Below are experts of layer 8 (counted from 0) of a mixture-of-experts language model. Rows are named router (the router's row for the expert), up (a neuron's input weights, with its number), down (a neuron's output weights, with its number) and show model dimensions 56-111. Each number is 128 + 32 x the weight over its row's rms, rounded and kept within 0 to 255.
After each expert's rows: "comes before" lists some tokens at least twice as common just after its tokens as in all text; "gets" lists some tokens that make up at least twice as much of what it gets as of all text. This comes from a sample of Wikipedia text that the model never trained on. Tokens count by the router's weight.

# expert 11
router [132 113 106 105  82  82 160 104 116 165 165  96 140 167 125 141 146 133 113 181 145 122 110 128 129 183  90  99 189 160 156 173  76  76 120 143 168 168 126 107 131  63 118 182 161 176  93 134 135 110 125 132  87 102 118  92]
up0 [156 130 128 134 114 112 116 197 120 150 143 138  98 112 152 123 169 124  60 121 128  41 133 151 132 157 117 122  99 197 140 103 203 111 146 170 110  96  56 135 139 160 143 118  66 183 185  82  92 104 154 158 101 108 114 129]
down0 [152 136 131 144 156 159 104 144 149 201 100 140 105 155 131 148  87 191 149  93 180 105  90 138 156  68 143 165 174 146 161 133  87 144 159 144 168 129 136 165 159 142 172  78  68 115 118 131 135 185 102  62 129 170 107 179]
comes before: " |", "0", "3", "5", "4", "1"
gets: "1", "0", "3", "2", "4", "5"

# expert 10
router [115 139 117 117 179  78 124 196 128 118 172  77 173 127  94 131 161  84 128 173  81 150 125 160  67 115  68 145 109 124 107 112 147 152 131 128 147 117 135 162 133 106 127 189 100 173 153 125 106 205 164  95 140 131 162 138]
up0 [ 97 128 152 134 116 133 169 139 192 121  59 122 103 183 135  78 173 124 115  90 185  82  95 184 149  78  79  96 195 157  83 118 175 163 120  67 107 117 207 150 147 123 136 113 152  96 159  91 179 112 138 144 165 130 110  70]
down0 [ 65 108 119 152 143  97 153 137 136  45 105  87 157 152  84 113 138 117 126 121 110 152 114 134 103 112 192 194 146  68 137 159 142  86 162  98 134 126 108 109 126 156 119 134 125 160 118 147 148  96  98 113 150 143 170 149]
comes before: " ", " \"", " A", " —", " W", " •"
gets: " |", "-", "|", ":", "==", ";"

# expert 15
router [109 107 131 154 159  48 105 168 136  43 183 165 171 120 138 149 101 108 129  48  90 119 192  43 111 175 204 110 188 103  81  84 122 196  58 132 145  88 136  78 102 160 111 120 119 149 164  87 143 120  80  80 161 110 169 137]
up0 [174 114 136 168 118 123 113 124 113 100 205 118 165 102 134  24 141 103 145 113  99 183 136 119 109 127  91 108 102 108 153 161 115 194  94  85 168 159 129  88 151 135 176 123 100 110 211  59 110 108 176 132 126 124 138 152]
down0 [140 122 113 155 136 123 109 123  94 137 114 122 121  75 167 193 145 151 161 197 111 164 134 110 164 154 155 130 170 159  81  97 167 216 131 108  16 143 103 124 115 191 138 120  41 153 135 119 167 123 139 130 169 133 137  63]
comes before: "\n", " The", "s", " In", " He", " It"
gets: ".", "'", ",", "k", "==", "t"

# expert 5
router [128  97 122 154 159 162 104 123 112 140 111 193  81 168  84 126  85 117 105 174 114 166 154 109 110 114 120 102 102 157 119 171  77  65  97  94 105 175 147 115 156  96  91 102 187  88  95 116 122 134 160 174  55 142 168 182]
up0 [125  77 163  93 130 131  75 159 100 198 154 128 100 186 108  88 112 102  86 115  95 135 137 135  72 148  36 174 146 132  96  98 100  66  45 152 144 178 120  99 132 123 134 148 168  93  99 112  90  89 139 160  81 155 153 134]
down0 [ 95  93 204 129  79 124 194  53 162  78 115 203 132 119  99 164  85 141 100  89 111 160 121 123 126 123 151  74 118 180 118 122 145 106 118 122 127 105 130 151 153  91  98 132  91 168 147 110 106  81  75 150 149 141 133 159]
comes before: " in", ".", " to", " by", " as", " and"
gets: "ed", ",", " and", "ly", " two", "%"

# expert 1
router [ 84 101  91  93 137  97 139  99 161 142 126  91 123  99 137 147  67 128 153  92 172 136 191 130  96  86 176 177  79 119 106  84 124 188 156 109 167 183 158 114  59 141  96 160  73 116 141 116 127 101 111 146 141 148  69 104]
up0 [102 118 159 101  90 166  94 133 181  58 111 127 114  90 122 106  73 179 172 167 147 129 107 110 105  84 138 124 133 162 101 114  92 201  57 106  84  76 127 175 145 108 122 151 133 143 101 144 165  46 147  95 133  74 125  88]
down0 [122 142 133 121 144 140 147 139 103 151 103 122 128  71 121 114 161 104  52 110 129 153 110 159 121 145 135 105  86 109 101 143 124  88 112 107 116 146 112 159 134 138 112  68  41 125 115  83 128 182 132 123  98  83 110 138]
comes before: "1", "9", "0", "2", "8", "7"
gets: "1", "9", "0", "2", " ", "-"

# expert 4
router [130  53 139 159 136 175 165 128  79  54 154 172 114 161 175 136 109 131  83 144 152  96  96 145  81 104 155 104 151  70  96  75 134  97 149 135 121 156 137 191 149 145 140 139 136 143 131 174 144 166 157 123 122  91 188 134]
up0 [ 82 125 128 124 166  93 130 106 198 128  79 109 113  79  99  99  90 114 138  98 161 158 144  81  46  87 123  88 142  93 146 173 151 109 106 138 104 114 144 160 140 130 111 159 168 147 164 132 111 111 156 139 145  79 123  96]
down0 [ 95 157 105 124 129 152 167 129 158 127  85 115 162 171 133 139 128  88 121  89 145 100 139 154 121 130  87 122  75 107 161  73 126  91 130  94 133 113 187 140 143 124 137 121 158 142 144 176 170 121 141 179 126 202 171 179]
comes before: " the", " a", " his", " their", " its", " an"
gets: " in", " to", " of", " for", " on", " with"

# expert 6
router [146 112 125  68  78 211 135 135 107 160 102 121 120 101 138 102  92 124 124 135 111  90 177 188 133 149 103 151 168 136  96 146 146 110 104 122  64  96 173 138  85 183 146 127  99  79  94 125 103  74 115 160 183 163 103 125]
up0 [117  86 140 166 140  93  84 132 114 188 130  87  78 127 100 121 155 124 150 110 131  93 153  91 132 183  97 120 127  84 164  99 139 122 107 134 121  76 149 137  92 146 151  72 184  50 117 153 140 162 177 133 151 137  86  95]
down0 [133 139 202 115 164 112 164 129 127 190 135 170  98 108 138 115  76 109 136 137 109 133  79 174 128 131  80 133 175 131 131 161 131 135 118 104 154 128 106  99 131  95 123 118  86 120  58 170 134 106  78 105 176  92 117 123]
comes before: "-", "|", "\n", "==", "The", "==="
gets: "\n", " (", " \"", "/", "(", "†"